From a checkpoint of a small mixture-of-experts model trained on Wikipedia: 128 experts in each of 8 layers, 306M tokens.
Below are experts of layer 4 (counted from 0) of a mixture-of-experts language model. Rows are named router (the router's row for the expert), gate (a neuron's input weights, with its number), up (a neuron's input weights, with its number), down (a neuron's output weights, with its number) and show model dimensions 128-191. Each number is 200 + 30 x the weight over its row's rms, rounded and kept within 0 to 999.
After each expert's rows: a language model's description of what the expert responds to. This comes from a sample of Wikipedia text that the model never trained on.

# expert 6
router,183,161,235,179,177,191,204,194,215,217,176,227,126,189,214,213,214,166,204,238,169,197,213,211,171,193,166,166,173,234,178,187,187,251,204,230,211,267,257,147,241,274,215,207,206,221,212,186,198,220,165,235,201,125,172,196,149,146,236,192,202,221,238,251
gate0,200,159,175,231,202,227,232,169,196,199,194,208,188,172,175,176,218,184,172,213,176,209,211,256,161,206,210,188,216,150,205,168,201,173,208,122,160,222,176,181,174,209,213,234,193,156,205,215,217,177,219,236,179,206,223,194,227,195,207,203,212,159,158,188
up0,151,235,268,204,246,166,177,219,264,183,198,186,229,205,208,238,235,187,216,211,212,217,230,218,245,213,212,214,231,149,196,269,195,219,239,225,239,168,223,190,187,197,172,189,173,232,210,221,222,209,220,165,217,192,263,195,226,258,226,159,197,178,221,198
down0,157,199,172,219,214,238,190,204,127,226,238,199,216,163,179,164,154,190,179,204,89,182,193,178,166,182,154,153,187,159,214,225,245,190,136,194,195,211,171,217,173,173,186,185,214,160,236,220,207,191,211,180,194,229,230,186,228,195,180,203,241,203,240,228
gate1,160,200,201,170,249,202,215,167,124,239,191,235,211,154,235,176,237,190,227,198,177,180,210,178,244,250,191,195,201,246,164,241,216,233,149,242,214,192,173,207,240,208,210,159,164,176,222,204,247,196,195,271,235,135,209,157,166,147,191,226,232,196,261,207
up1,264,218,233,217,173,191,182,229,204,216,248,211,158,225,183,266,159,265,220,173,236,269,154,164,207,185,202,175,215,190,141,238,232,162,242,218,183,197,206,202,233,245,187,192,212,212,187,252,189,239,217,230,170,214,229,199,202,176,212,195,201,212,262,166
down1,207,190,198,253,170,217,204,209,232,227,197,232,237,177,208,135,178,185,186,269,209,206,213,241,187,214,258,194,175,151,223,190,210,217,183,189,140,198,186,165,184,192,230,207,181,189,209,212,221,200,238,244,178,213,160,269,190,170,161,137,160,189,224,190
It responds to: Bare space tokens, mostly empty table cells after a pipe, plus opening quotes, brackets, braces and underscores in LaTeX or prose.

# expert 33
router,225,182,253,223,218,193,172,158,198,220,196,215,241,220,198,161,184,220,177,167,192,208,174,227,219,184,200,246,153,240,204,223,215,176,180,164,228,165,251,217,244,267,228,202,202,182,232,242,185,246,219,141,204,218,263,240,181,167,188,220,155,215,219,203
gate0,245,211,205,159,206,167,176,199,184,154,182,177,226,231,206,195,248,206,231,175,241,164,250,189,209,198,189,178,174,150,209,216,150,182,248,233,286,164,215,219,213,171,209,174,208,208,211,177,227,195,172,210,173,174,200,207,191,192,217,178,219,186,191,211
up0,169,151,224,204,271,212,213,233,202,253,244,224,226,162,144,168,218,176,148,206,116,162,184,191,214,169,204,205,215,227,211,195,272,164,158,185,181,252,194,184,146,262,213,175,166,162,165,181,180,179,176,179,177,177,241,203,191,190,214,263,177,225,220,209
down0,237,209,244,189,182,181,245,179,192,194,221,192,280,196,209,258,183,206,168,164,204,273,189,216,193,221,276,232,213,284,187,163,240,179,205,199,221,247,219,184,222,210,203,176,142,173,200,172,196,217,166,225,202,225,162,245,187,209,221,201,217,205,212,186
gate1,217,205,241,164,216,191,212,203,200,213,217,144,194,201,271,191,142,158,164,128,245,204,184,228,204,156,192,207,204,191,194,245,221,201,173,211,157,176,183,219,135,230,241,216,206,221,221,208,189,240,165,202,132,172,220,243,198,241,165,241,187,230,208,222
up1,181,256,205,240,213,236,234,156,167,205,235,230,227,184,233,207,247,238,182,254,193,204,268,156,223,168,225,205,170,197,266,153,197,223,205,150,189,230,218,230,166,229,189,162,195,216,203,205,183,193,172,191,202,266,198,189,233,176,184,108,205,166,159,240
down1,200,210,184,154,181,159,183,202,191,170,212,177,158,198,198,180,230,170,243,221,183,194,204,212,212,233,130,151,178,212,230,232,221,216,211,208,230,201,185,183,230,215,188,197,225,186,152,210,205,226,115,229,179,207,238,167,211,167,227,176,172,236,181,170
It responds to: Digits and number chunks inside coordinates, years in parentheses and dates, such as 13 in 42°13′, (2020, 68 in 1936–1968.

# expert 47
router,195,245,232,216,206,219,251,198,185,201,252,188,175,147,192,241,177,187,154,149,229,200,236,234,208,217,244,260,214,202,200,219,215,212,217,206,212,174,180,262,240,154,200,162,220,202,151,212,200,194,188,186,204,227,155,183,210,185,165,176,218,149,141,162
gate0,216,193,221,247,234,250,212,232,146,210,138,190,183,213,192,198,199,208,200,199,236,217,182,186,221,201,156,248,172,198,267,151,203,241,169,227,239,199,147,207,186,165,180,196,252,154,252,188,192,171,205,222,254,235,165,203,275,163,166,187,207,201,195,209
up0,172,164,131,182,218,180,207,169,245,203,204,226,219,211,201,183,222,242,200,173,215,226,154,267,213,188,171,184,226,172,171,183,147,213,187,166,241,169,192,180,212,202,215,197,156,210,215,204,182,179,221,212,186,197,249,204,167,197,240,212,172,243,181,199
down0,178,230,172,202,202,249,157,171,266,239,226,271,199,232,206,214,197,228,223,231,174,175,146,216,190,194,204,219,167,210,223,172,211,158,174,246,205,218,263,169,180,162,179,209,247,202,146,175,128,173,157,200,223,202,127,195,198,194,215,212,174,128,194,153
gate1,160,214,219,218,204,161,212,194,215,158,139,221,149,178,189,194,181,255,156,230,197,165,257,115,244,263,153,190,186,202,203,197,189,150,220,223,194,179,178,209,223,158,249,217,168,140,239,234,156,198,236,220,230,233,190,238,122,132,162,185,156,225,222,235
up1,257,168,179,206,243,234,233,250,214,216,217,136,213,165,228,173,249,165,164,192,226,179,170,240,180,176,210,180,156,192,229,183,205,240,203,266,213,248,217,206,189,187,158,164,264,260,195,195,254,202,207,184,204,230,266,185,281,281,206,157,266,211,192,192
down1,196,234,211,172,199,209,196,248,149,235,229,199,193,213,189,207,207,166,202,163,234,191,208,152,161,149,261,171,130,162,240,204,156,209,230,179,180,227,209,162,233,215,188,170,256,234,194,196,149,205,206,237,170,198,180,150,236,155,206,185,238,257,225,230
It responds to: Whole-word adjectives, ordinals and numbers after determiners, such as part, first, second, final, national, football, often in sports text.

# expert 10
router,195,240,257,178,172,180,170,171,199,251,211,223,176,223,160,206,211,222,238,221,233,213,243,168,234,197,213,179,173,249,203,181,196,230,241,211,249,205,259,182,230,253,168,159,182,201,228,198,179,217,228,229,182,192,167,227,166,137,220,188,149,201,216,218
gate10,231,160,188,169,141,196,243,197,119,132,160,158,182,154,214,185,136,204,185,184,197,188,210,164,171,197,183,129,183,166,208,190,190,186,175,182,165,181,186,189,167,208,160,175,178,212,179,210,159,219,170,226,172,242,194,149,228,209,220,186,230,228,204,211
up10,183,197,133,172,155,225,206,184,158,148,155,163,158,167,218,204,169,215,207,207,180,208,199,176,153,190,207,167,227,180,230,246,199,218,142,215,208,142,228,183,183,184,144,213,220,214,170,220,150,236,162,207,162,223,141,169,232,231,229,202,235,221,206,201
down10,238,229,209,235,233,186,211,206,237,207,172,198,242,175,198,225,166,175,189,203,200,213,139,253,200,229,224,221,194,261,168,223,204,183,197,192,200,170,190,218,193,247,177,198,173,184,112,205,221,152,202,208,256,184,246,199,213,171,223,162,204,156,206,209
gate11,216,173,230,266,207,210,213,224,201,201,146,179,202,199,162,199,235,158,176,220,155,175,188,227,190,232,205,282,236,239,205,164,202,251,235,273,207,187,274,206,171,178,209,192,136,202,262,160,247,223,171,181,181,185,205,156,195,180,219,182,188,239,196,188
up11,219,191,230,220,178,202,201,164,236,167,172,173,199,189,176,186,218,168,192,227,235,176,214,185,184,260,148,264,216,209,158,165,162,210,150,257,206,138,199,185,200,195,185,183,158,250,260,201,291,202,220,179,205,190,218,198,223,174,182,184,195,234,217,160
down11,188,212,202,178,202,217,223,209,254,224,169,215,210,195,212,203,198,205,198,205,194,321,166,236,264,231,205,208,204,253,194,187,200,180,195,163,207,182,216,179,211,193,205,196,199,178,167,211,168,199,183,171,218,166,147,207,237,79,200,199,198,205,211,178
It responds to: Bytes inside Cyrillic, Arabic, Persian, Hebrew, Thai and Greek words, plus blank table cells, such as Викт-о-р or خان-ه.

# expert 2
router,184,239,212,204,223,219,174,218,207,153,220,143,178,180,168,243,152,226,186,140,185,167,185,245,184,177,246,157,212,222,196,220,205,258,209,183,186,167,193,209,198,188,211,169,231,223,172,209,173,207,253,172,185,202,186,163,222,182,206,181,235,194,192,199
gate0,223,211,204,181,220,194,225,218,115,208,177,165,174,176,192,179,229,166,225,199,203,173,172,168,229,170,199,198,239,174,230,182,166,197,249,236,262,184,195,201,201,183,225,265,179,215,200,179,176,124,211,194,206,255,226,180,175,156,174,165,202,152,217,177
up0,146,217,194,239,212,227,257,174,187,213,196,179,199,228,195,229,193,183,225,223,180,199,233,208,188,195,220,184,219,269,191,171,224,214,179,177,175,149,223,259,199,179,249,208,188,211,217,190,188,198,221,205,208,235,174,170,182,199,164,207,231,235,168,161
down0,180,182,206,240,223,251,194,163,185,158,166,250,213,236,165,229,226,210,241,174,193,185,215,213,208,269,199,223,200,160,176,130,170,197,142,180,258,211,225,260,251,128,218,169,220,211,239,213,185,232,231,233,102,223,148,225,191,205,214,209,182,246,194,184
gate1,214,209,268,203,185,250,239,218,162,157,236,193,176,183,233,186,231,158,204,209,208,234,163,175,240,184,146,196,190,218,223,208,167,189,189,241,239,172,193,226,150,190,224,188,164,156,154,226,177,223,200,195,208,143,165,198,173,191,180,155,192,168,200,186
up1,174,153,183,221,220,160,240,206,230,162,170,198,260,223,192,249,181,218,179,217,201,176,188,210,173,248,238,206,237,226,197,236,208,197,189,180,175,232,187,240,213,166,186,179,201,126,209,177,164,200,213,155,209,147,209,141,212,152,237,242,201,186,183,192
down1,166,143,222,158,197,155,275,161,248,238,182,184,196,203,230,156,188,172,204,240,192,232,210,213,199,221,216,239,181,140,194,231,177,199,212,190,209,214,187,145,149,232,187,251,179,196,202,136,246,180,145,216,210,230,243,186,188,206,246,148,176,161,225,215
It responds to: Nouns naming actions, work or events, often -ing/-ation/-ment endings after a determiner, like research, landing, meeting, performance.

# expert 45
router,217,234,212,223,239,178,172,282,252,256,212,184,198,212,164,194,200,182,183,169,214,164,208,186,174,227,203,231,177,201,208,200,200,188,181,183,208,203,200,166,202,213,192,197,174,157,200,175,195,222,233,203,157,177,198,190,182,175,219,232,243,167,191,160
gate0,285,196,216,175,146,194,230,176,178,216,220,179,180,171,152,212,179,219,242,151,202,218,253,166,189,178,214,188,215,238,230,226,233,249,169,208,176,219,191,192,188,168,158,156,173,188,224,224,187,176,196,277,203,188,189,141,192,237,196,194,172,134,234,194
up0,216,189,223,220,132,200,245,202,238,167,148,239,193,210,141,186,202,207,199,167,238,215,235,154,208,167,172,232,209,223,212,230,216,217,189,220,190,195,216,188,174,178,184,227,218,164,195,198,206,168,205,227,242,121,162,216,223,187,224,176,190,165,159,224
down0,234,213,184,205,201,198,225,236,246,168,197,213,178,213,206,221,135,215,224,256,208,261,210,187,153,205,255,212,202,216,209,200,148,218,204,228,194,192,221,225,166,239,170,207,212,259,170,148,254,183,215,157,214,222,203,202,154,196,173,222,179,194,213,197
gate1,183,235,141,213,179,187,175,188,171,214,185,191,227,200,196,184,164,187,259,188,237,212,150,189,210,231,227,240,169,198,180,260,207,189,147,165,234,215,209,171,211,177,194,176,160,192,161,193,241,217,175,218,170,151,195,228,225,226,168,207,209,217,226,141
up1,180,159,266,243,243,141,245,246,253,232,240,234,204,211,149,181,203,194,247,223,234,228,169,222,199,220,220,188,177,202,214,154,211,151,160,247,167,239,165,176,219,208,202,165,204,196,142,212,210,187,215,158,225,151,165,214,193,189,205,252,176,157,224,240
down1,146,189,245,180,176,165,233,221,242,226,203,242,256,131,207,209,238,189,208,209,167,184,211,245,171,163,188,173,221,229,222,202,219,218,224,221,189,157,207,209,192,213,223,263,216,226,247,177,228,193,169,225,193,178,166,209,222,223,194,197,185,169,158,206
It responds to: Prepositions and linking verbs following a verb in biographies, such as with in graduated with, for in nominated for, of, to, including, received.

# expert 15
router,233,139,202,198,177,188,218,183,160,218,222,196,258,152,186,201,220,212,239,234,203,264,174,197,185,182,140,184,216,187,183,154,166,148,234,157,206,198,211,213,204,209,162,166,183,217,261,156,207,202,149,214,252,157,284,203,227,223,209,213,241,193,175,240
gate0,190,167,269,197,141,194,186,193,191,162,189,155,204,225,256,169,211,224,240,225,229,193,186,211,207,177,228,228,186,197,188,201,193,143,251,216,194,214,173,204,223,158,174,230,218,227,226,166,218,229,197,213,203,148,208,240,157,194,215,221,214,132,194,124
up0,191,226,211,200,191,246,241,193,197,193,223,222,131,200,134,193,174,180,227,190,207,234,189,189,167,200,175,209,248,206,214,194,216,269,194,183,183,153,224,152,179,215,269,163,206,156,224,263,208,182,217,240,196,223,203,160,212,159,178,239,243,271,210,239
down0,192,143,169,210,179,211,200,176,192,175,207,233,240,186,186,233,179,158,136,239,182,173,220,241,213,271,136,259,216,232,231,221,199,183,168,201,214,179,204,180,211,148,185,207,224,215,200,194,234,192,235,212,195,207,170,146,235,230,179,183,181,222,198,160
gate1,177,209,211,213,150,230,251,197,194,181,224,257,198,194,200,222,167,215,201,220,156,178,231,176,191,150,205,242,192,182,179,197,210,291,173,200,188,177,213,182,192,204,224,154,230,227,147,167,165,120,185,151,192,222,196,215,243,199,147,143,244,186,213,178
up1,207,218,225,232,174,185,170,205,145,155,269,175,205,198,205,235,205,124,225,191,165,195,214,194,181,229,190,259,246,184,165,187,191,238,153,204,192,165,173,154,226,223,230,227,250,230,176,213,167,191,207,221,179,215,178,209,175,205,210,214,229,218,233,253
down1,250,217,202,218,175,237,215,286,197,240,153,215,144,186,188,192,195,161,186,108,182,220,166,242,195,171,223,215,230,216,237,221,173,184,216,240,218,210,197,201,203,214,196,204,225,165,191,216,141,184,229,170,231,170,229,189,228,186,215,199,182,251,192,150
It responds to: Single capital letters starting a word right after an opening quote, parenthesis or line break, often in song titles, such as (B in (Brown, "D in "Drive.

# expert 16
router,227,221,174,219,215,241,178,255,222,251,172,241,159,206,151,175,194,186,211,217,196,176,204,181,147,209,201,180,206,226,201,181,216,215,198,160,232,189,212,139,179,182,205,205,244,146,228,161,225,194,257,185,174,164,177,177,197,200,160,203,218,203,184,223
gate0,240,198,208,255,233,150,199,221,197,146,174,205,222,212,152,220,244,156,193,198,196,152,120,205,195,201,138,139,166,221,157,170,214,149,154,166,250,182,201,212,175,198,183,186,200,185,211,227,193,201,213,202,252,241,220,183,202,223,191,196,244,225,171,199
up0,153,238,190,207,246,232,204,150,227,186,197,187,219,221,184,218,208,175,184,185,219,217,215,134,204,197,197,173,212,236,142,163,184,183,203,235,217,227,187,195,238,151,200,197,196,228,203,195,176,216,191,174,199,143,225,192,303,194,248,220,168,174,189,188
down0,209,217,179,165,139,191,237,222,223,138,210,223,204,183,198,187,259,241,227,217,197,159,222,180,198,192,170,197,219,144,176,191,216,152,192,192,205,194,247,162,241,228,187,230,224,168,180,255,257,185,164,203,193,197,250,199,167,233,234,199,215,228,184,172
gate1,195,194,228,184,207,146,177,228,211,182,171,195,175,206,200,179,227,189,218,185,164,215,213,198,198,204,214,174,249,272,177,189,231,189,213,175,168,193,176,193,216,187,256,229,189,183,175,164,167,234,178,223,181,152,235,221,195,194,225,152,166,255,190,193
up1,195,199,201,196,173,264,276,209,163,204,180,135,163,240,184,173,204,218,232,172,190,168,155,199,248,150,205,189,204,196,199,165,225,210,183,149,192,230,188,198,187,166,163,160,261,242,139,156,259,165,195,162,178,203,182,196,140,228,238,216,236,213,205,192
down1,236,238,245,172,196,155,164,256,190,203,138,164,228,217,203,255,233,184,172,168,200,191,216,165,157,157,248,221,216,214,129,206,212,222,213,228,259,172,205,236,190,224,196,194,194,218,188,252,183,192,163,174,232,195,236,189,180,183,165,164,184,196,168,184
It responds to: Connecting words after a noun or verb in running prose, such as and, but, of, in, into, despite, using.

# expert 9
router,191,213,160,144,202,191,151,188,260,187,202,231,211,167,187,134,226,192,211,204,188,255,194,167,174,176,152,159,221,229,236,175,200,212,232,232,130,197,162,165,163,170,253,193,212,184,220,228,251,199,171,222,194,213,181,225,192,260,181,198,208,241,174,264
gate0,153,222,167,252,148,219,204,230,223,201,212,158,186,145,209,234,209,208,181,210,224,224,247,209,218,220,123,196,191,238,230,167,172,192,197,173,192,223,142,164,198,155,227,221,191,213,166,200,179,184,258,195,231,129,162,183,208,166,228,126,228,212,254,193
up0,215,236,244,195,199,243,248,205,177,185,198,190,215,259,183,218,233,175,182,187,178,223,158,166,195,178,238,144,226,213,164,232,263,257,201,224,199,219,224,220,204,149,201,207,170,175,186,195,180,238,228,162,197,195,252,187,194,202,214,227,223,184,220,227
down0,238,204,197,161,203,260,191,202,225,131,196,183,164,205,212,196,219,221,205,190,199,148,154,211,234,212,262,228,250,189,207,151,233,229,209,165,205,209,209,187,217,182,253,128,238,189,218,210,201,209,182,215,197,102,220,238,254,159,228,201,169,209,183,188
gate1,238,152,196,174,189,245,207,169,187,141,220,260,218,167,218,193,182,220,210,215,186,170,177,160,196,190,192,226,223,229,203,206,209,176,259,144,196,153,174,265,249,177,213,220,202,220,266,205,233,171,230,161,167,183,211,208,179,201,188,193,230,205,177,235
up1,165,214,164,179,211,144,224,208,206,219,171,209,188,233,202,220,200,214,168,152,180,253,256,226,228,197,192,159,235,199,186,197,191,199,115,239,192,228,183,167,160,217,216,235,213,206,178,219,143,233,215,206,209,204,224,210,211,199,218,177,207,202,217,175
down1,173,205,190,149,164,181,157,133,249,159,189,156,209,180,201,259,196,219,191,188,256,180,179,196,211,199,176,157,189,210,198,183,229,231,163,244,173,175,186,232,203,217,218,178,277,227,247,242,192,244,231,228,222,194,285,167,192,198,174,159,210,262,163,192
It responds to: Word-piece fragments inside longer words, often biological or technical terms, such as uter in uterine, ic in iconic, per in peripheral, te in integer.

# expert 30
router,167,203,216,185,231,175,200,196,257,252,215,240,151,177,193,230,232,171,215,240,198,213,202,184,225,181,142,158,219,162,164,202,179,167,170,190,190,284,222,215,245,227,220,188,181,188,233,190,187,208,187,237,243,204,189,197,232,190,212,214,144,224,259,241
gate0,189,229,170,170,195,192,178,174,190,203,216,168,170,228,203,181,248,162,180,233,234,204,221,214,198,174,201,207,209,241,226,218,242,220,208,239,262,184,217,194,196,192,211,150,173,217,155,228,185,234,206,183,150,189,212,175,139,231,189,183,226,210,249,177
up0,223,195,184,186,233,231,259,171,233,167,205,195,197,190,165,233,172,199,230,162,223,152,140,221,148,213,201,188,181,174,165,159,200,211,169,237,209,162,192,203,199,179,164,251,188,237,252,189,204,132,201,238,217,251,201,199,251,137,168,204,214,153,206,223
down0,197,241,217,220,203,211,210,217,199,129,204,232,238,243,186,166,186,192,194,202,208,193,232,147,188,235,199,171,190,153,207,203,221,158,222,165,181,195,166,240,208,222,145,220,223,175,197,193,143,204,155,175,153,194,188,173,163,246,214,207,227,155,165,184
gate1,211,155,171,176,194,175,199,198,195,247,242,203,194,225,164,179,208,240,210,156,180,192,186,243,235,215,235,197,215,247,178,234,174,208,196,178,263,159,200,157,179,179,228,165,216,172,220,178,197,200,183,215,205,187,152,247,136,224,233,209,213,221,202,211
up1,204,154,206,193,200,223,170,171,188,241,230,215,192,201,195,222,177,199,241,168,164,204,198,202,158,259,211,257,209,186,212,230,223,225,169,158,172,216,221,226,150,276,195,231,190,160,251,210,197,208,204,249,149,255,132,188,165,214,224,229,200,217,183,233
down1,205,112,231,248,211,208,228,174,167,168,239,156,208,159,238,237,200,165,203,194,246,170,179,211,216,250,188,237,239,142,176,216,282,211,227,209,213,213,218,204,246,137,164,205,140,177,206,230,197,195,249,211,171,183,234,171,168,230,216,219,186,170,237,207
It responds to: Word-initial U, I, O and un- pieces, especially UEFA, UFC, UMass, plus opening quotes and LaTeX superscript or subscript braces.

# expert 4
router,156,157,159,191,212,197,204,239,250,210,197,235,173,158,177,195,221,151,214,184,200,189,164,214,217,234,169,162,210,188,230,221,200,182,143,179,149,166,224,158,215,201,173,161,187,174,215,191,179,172,207,212,238,218,178,189,163,219,144,204,233,258,232,233
gate10,238,212,172,226,197,112,156,186,207,131,222,169,228,181,193,179,201,230,192,189,115,208,134,207,235,162,208,191,174,210,233,202,222,184,185,236,156,209,163,225,193,240,213,221,201,206,185,214,177,171,228,228,193,225,239,176,214,196,159,142,236,211,235,201
up10,170,179,226,181,176,216,222,171,192,235,159,195,203,204,264,210,173,210,228,196,234,205,168,262,190,175,223,180,199,187,214,200,234,213,223,136,238,187,238,206,215,215,207,246,151,179,181,204,221,226,186,210,218,214,152,248,222,225,241,197,184,222,191,239
down10,188,169,152,262,198,220,169,169,178,188,228,190,203,205,169,185,226,228,209,201,234,191,239,216,170,185,206,242,187,143,180,159,211,213,206,218,190,163,212,211,196,194,189,151,268,177,161,188,253,186,184,228,165,153,263,201,144,167,205,194,150,185,206,205
gate11,143,202,222,191,189,193,141,174,243,248,244,202,238,210,196,164,178,186,220,170,181,181,179,262,144,243,197,144,194,211,226,155,209,162,237,185,232,216,226,182,178,178,188,214,214,241,220,151,177,208,231,146,167,183,203,182,178,186,179,200,212,159,233,185
up11,227,194,194,171,238,223,171,200,235,267,228,133,262,260,218,149,187,226,227,230,210,173,212,217,140,200,206,202,221,227,170,226,258,209,152,199,203,234,224,221,242,212,203,164,218,240,255,159,200,235,210,187,204,178,227,229,237,192,148,151,204,197,219,218
down11,223,205,162,204,236,201,211,238,180,210,223,198,202,167,229,179,195,199,253,194,203,243,234,206,207,221,192,226,206,207,211,172,206,153,213,192,168,249,201,185,200,192,226,151,236,200,249,198,178,145,143,182,233,181,231,177,221,195,233,209,173,199,236,169
It responds to: Short vowel or letter pieces inside English and foreign words after an opening fragment, such as st-an-za, emb-ry-o, trees.or-g.

# expert 39
router,257,200,158,160,212,166,212,191,201,198,194,144,275,227,193,209,196,253,270,220,232,200,227,172,215,178,179,183,231,229,167,166,169,195,159,227,173,225,174,215,149,198,239,208,207,235,228,156,225,168,178,167,175,215,182,197,182,169,242,176,234,242,212,202
gate10,188,234,191,217,215,171,189,178,198,226,218,241,203,227,180,195,219,173,217,176,194,221,169,156,212,204,175,136,225,237,228,184,225,250,138,172,183,239,159,199,149,166,219,160,190,194,159,206,229,185,189,194,168,239,138,223,153,224,139,221,214,213,193,226
up10,237,169,256,177,209,167,188,253,177,235,208,170,209,217,196,129,218,231,210,217,175,159,206,172,212,162,207,224,177,200,188,259,178,221,210,214,222,145,235,207,202,164,215,167,250,179,229,201,191,275,203,187,162,156,144,159,248,187,201,205,209,205,250,201
down10,233,177,194,210,217,235,216,193,133,180,193,234,204,200,209,200,198,167,193,176,171,191,222,208,252,189,163,162,234,167,211,212,213,217,234,134,188,186,236,205,216,182,215,202,242,175,196,231,160,224,223,234,252,152,218,186,189,221,244,126,243,232,184,220
gate11,223,149,251,163,199,186,179,148,216,231,262,206,220,164,181,170,188,190,222,245,164,203,166,176,169,208,171,189,199,221,191,219,196,187,172,187,166,197,212,180,208,221,210,243,263,204,203,166,178,191,196,205,166,212,190,210,163,188,209,150,248,197,163,184
up11,198,179,203,195,192,166,197,224,261,191,188,179,238,184,214,186,200,236,168,229,221,193,130,198,155,195,228,240,207,189,144,205,179,200,223,152,202,196,224,218,148,184,211,106,230,253,178,225,160,208,159,187,146,231,216,219,197,115,210,118,195,236,207,201
down11,255,163,208,210,190,240,208,240,208,199,210,187,191,161,254,171,206,173,242,212,140,187,234,246,139,211,240,201,190,232,215,214,179,208,238,232,165,214,142,205,215,256,172,199,141,174,228,184,199,239,173,191,241,214,197,219,220,176,233,193,247,174,237,175
It responds to: Stem pieces just before endings like -ation, -ate, -ers, such as ific in classification, por in supporters, soc in socioeconomic, coordin in coordinates.

# expert 54
router,221,177,233,215,214,182,223,170,182,212,203,194,248,173,236,251,238,185,221,185,200,221,180,171,224,220,184,192,189,130,232,149,205,199,224,231,179,241,183,233,164,183,207,215,219,241,244,196,270,210,175,190,213,206,218,203,268,218,207,208,196,266,238,226
gate0,202,192,220,209,221,223,226,193,222,199,215,148,191,220,197,214,219,209,201,234,159,196,215,183,211,221,202,224,218,218,200,240,146,181,197,172,237,237,255,245,220,176,184,213,196,170,208,197,210,244,167,212,232,189,170,229,190,206,171,176,177,204,162,196
up0,204,222,243,139,192,169,168,174,197,231,243,117,205,217,217,199,178,229,240,256,190,220,196,171,201,192,199,233,220,173,220,196,155,184,165,170,212,213,237,231,211,230,136,213,155,173,208,158,173,223,161,178,135,200,199,219,241,239,195,190,226,231,238,198
down0,225,202,276,236,160,253,258,213,216,207,166,211,218,225,177,114,185,253,185,174,181,201,185,200,212,220,226,259,233,211,199,211,194,194,206,194,219,231,181,248,193,235,186,251,199,217,240,182,199,201,180,194,207,223,232,209,176,227,187,180,247,229,231,199
gate1,192,99,254,185,186,182,207,175,242,151,234,219,220,209,187,195,140,181,137,152,233,209,206,188,154,196,195,182,229,164,176,221,233,236,167,242,190,187,193,222,191,196,166,184,158,200,187,179,142,203,256,218,184,277,149,218,157,174,202,220,158,173,186,159
up1,173,226,226,209,201,212,200,229,185,183,216,186,229,172,223,183,180,175,172,161,238,246,220,195,236,200,194,202,213,251,143,219,144,224,288,179,191,206,200,207,229,194,252,202,235,192,174,220,161,195,175,225,237,190,212,174,180,183,207,175,152,204,196,217
down1,205,217,181,181,210,214,219,204,159,155,181,215,230,194,245,172,215,224,190,192,226,133,141,221,195,192,196,177,243,142,157,205,225,217,210,179,192,213,186,205,186,174,166,237,221,134,191,212,232,116,179,241,170,187,233,201,217,231,208,207,162,155,153,231
It responds to: Opening syllables of Latinate words and names like dep, acc, opp, reb, app, P, as in opposed, rebellious, Chancellor, Deputies.

# expert 24
router,200,188,211,253,195,182,208,227,206,173,221,247,242,234,232,212,212,198,219,213,215,203,239,133,209,237,249,192,209,221,217,235,254,207,237,171,167,208,213,178,180,190,238,208,167,232,190,183,249,187,203,209,207,202,187,162,176,218,191,219,210,178,179,223
gate0,195,183,181,159,156,209,225,212,198,231,185,209,187,191,129,227,213,195,177,205,210,238,160,201,205,214,219,220,208,216,134,183,175,218,212,182,158,188,172,229,237,162,177,235,198,224,176,234,183,167,196,237,152,195,212,181,260,178,196,209,177,169,251,195
up0,232,150,176,121,208,208,210,187,228,173,201,211,173,232,131,232,190,170,162,221,205,207,208,196,232,238,201,226,196,228,235,159,218,198,190,260,142,168,168,211,220,204,233,186,197,253,230,220,181,166,160,245,194,188,193,191,198,224,231,214,194,149,168,206
down0,208,179,199,156,208,223,185,177,213,204,178,153,216,245,209,162,142,187,228,160,208,229,190,219,242,230,200,190,225,204,200,136,215,179,189,213,144,173,197,177,161,179,193,166,197,191,176,189,158,214,251,219,246,215,193,163,181,223,213,220,236,206,217,210
gate1,171,205,210,202,166,197,224,171,202,209,168,148,207,196,181,155,150,223,217,259,181,236,173,200,223,196,177,230,262,169,133,191,165,202,213,211,187,184,203,201,253,160,209,191,172,184,176,199,176,209,173,286,170,205,206,233,198,219,248,197,202,193,205,208
up1,193,132,162,234,240,251,172,196,233,184,204,164,140,235,170,204,210,244,307,209,161,213,225,243,239,233,223,173,156,216,165,204,202,204,189,205,196,228,186,167,204,212,139,214,186,166,197,160,175,173,198,201,171,206,185,235,223,156,172,205,168,208,223,224
down1,170,152,201,216,284,210,207,181,257,224,203,191,196,201,205,201,165,221,212,203,190,201,197,164,199,233,246,203,168,172,221,192,170,225,214,273,248,229,202,231,202,214,251,203,240,246,179,241,191,177,167,229,169,165,182,185,187,189,202,213,189,208,164,201
It responds to: Latin genus and species name endings in taxonomy lists, such as -us, -ia, -ium, -idae, plus labels like Genus:, Family:.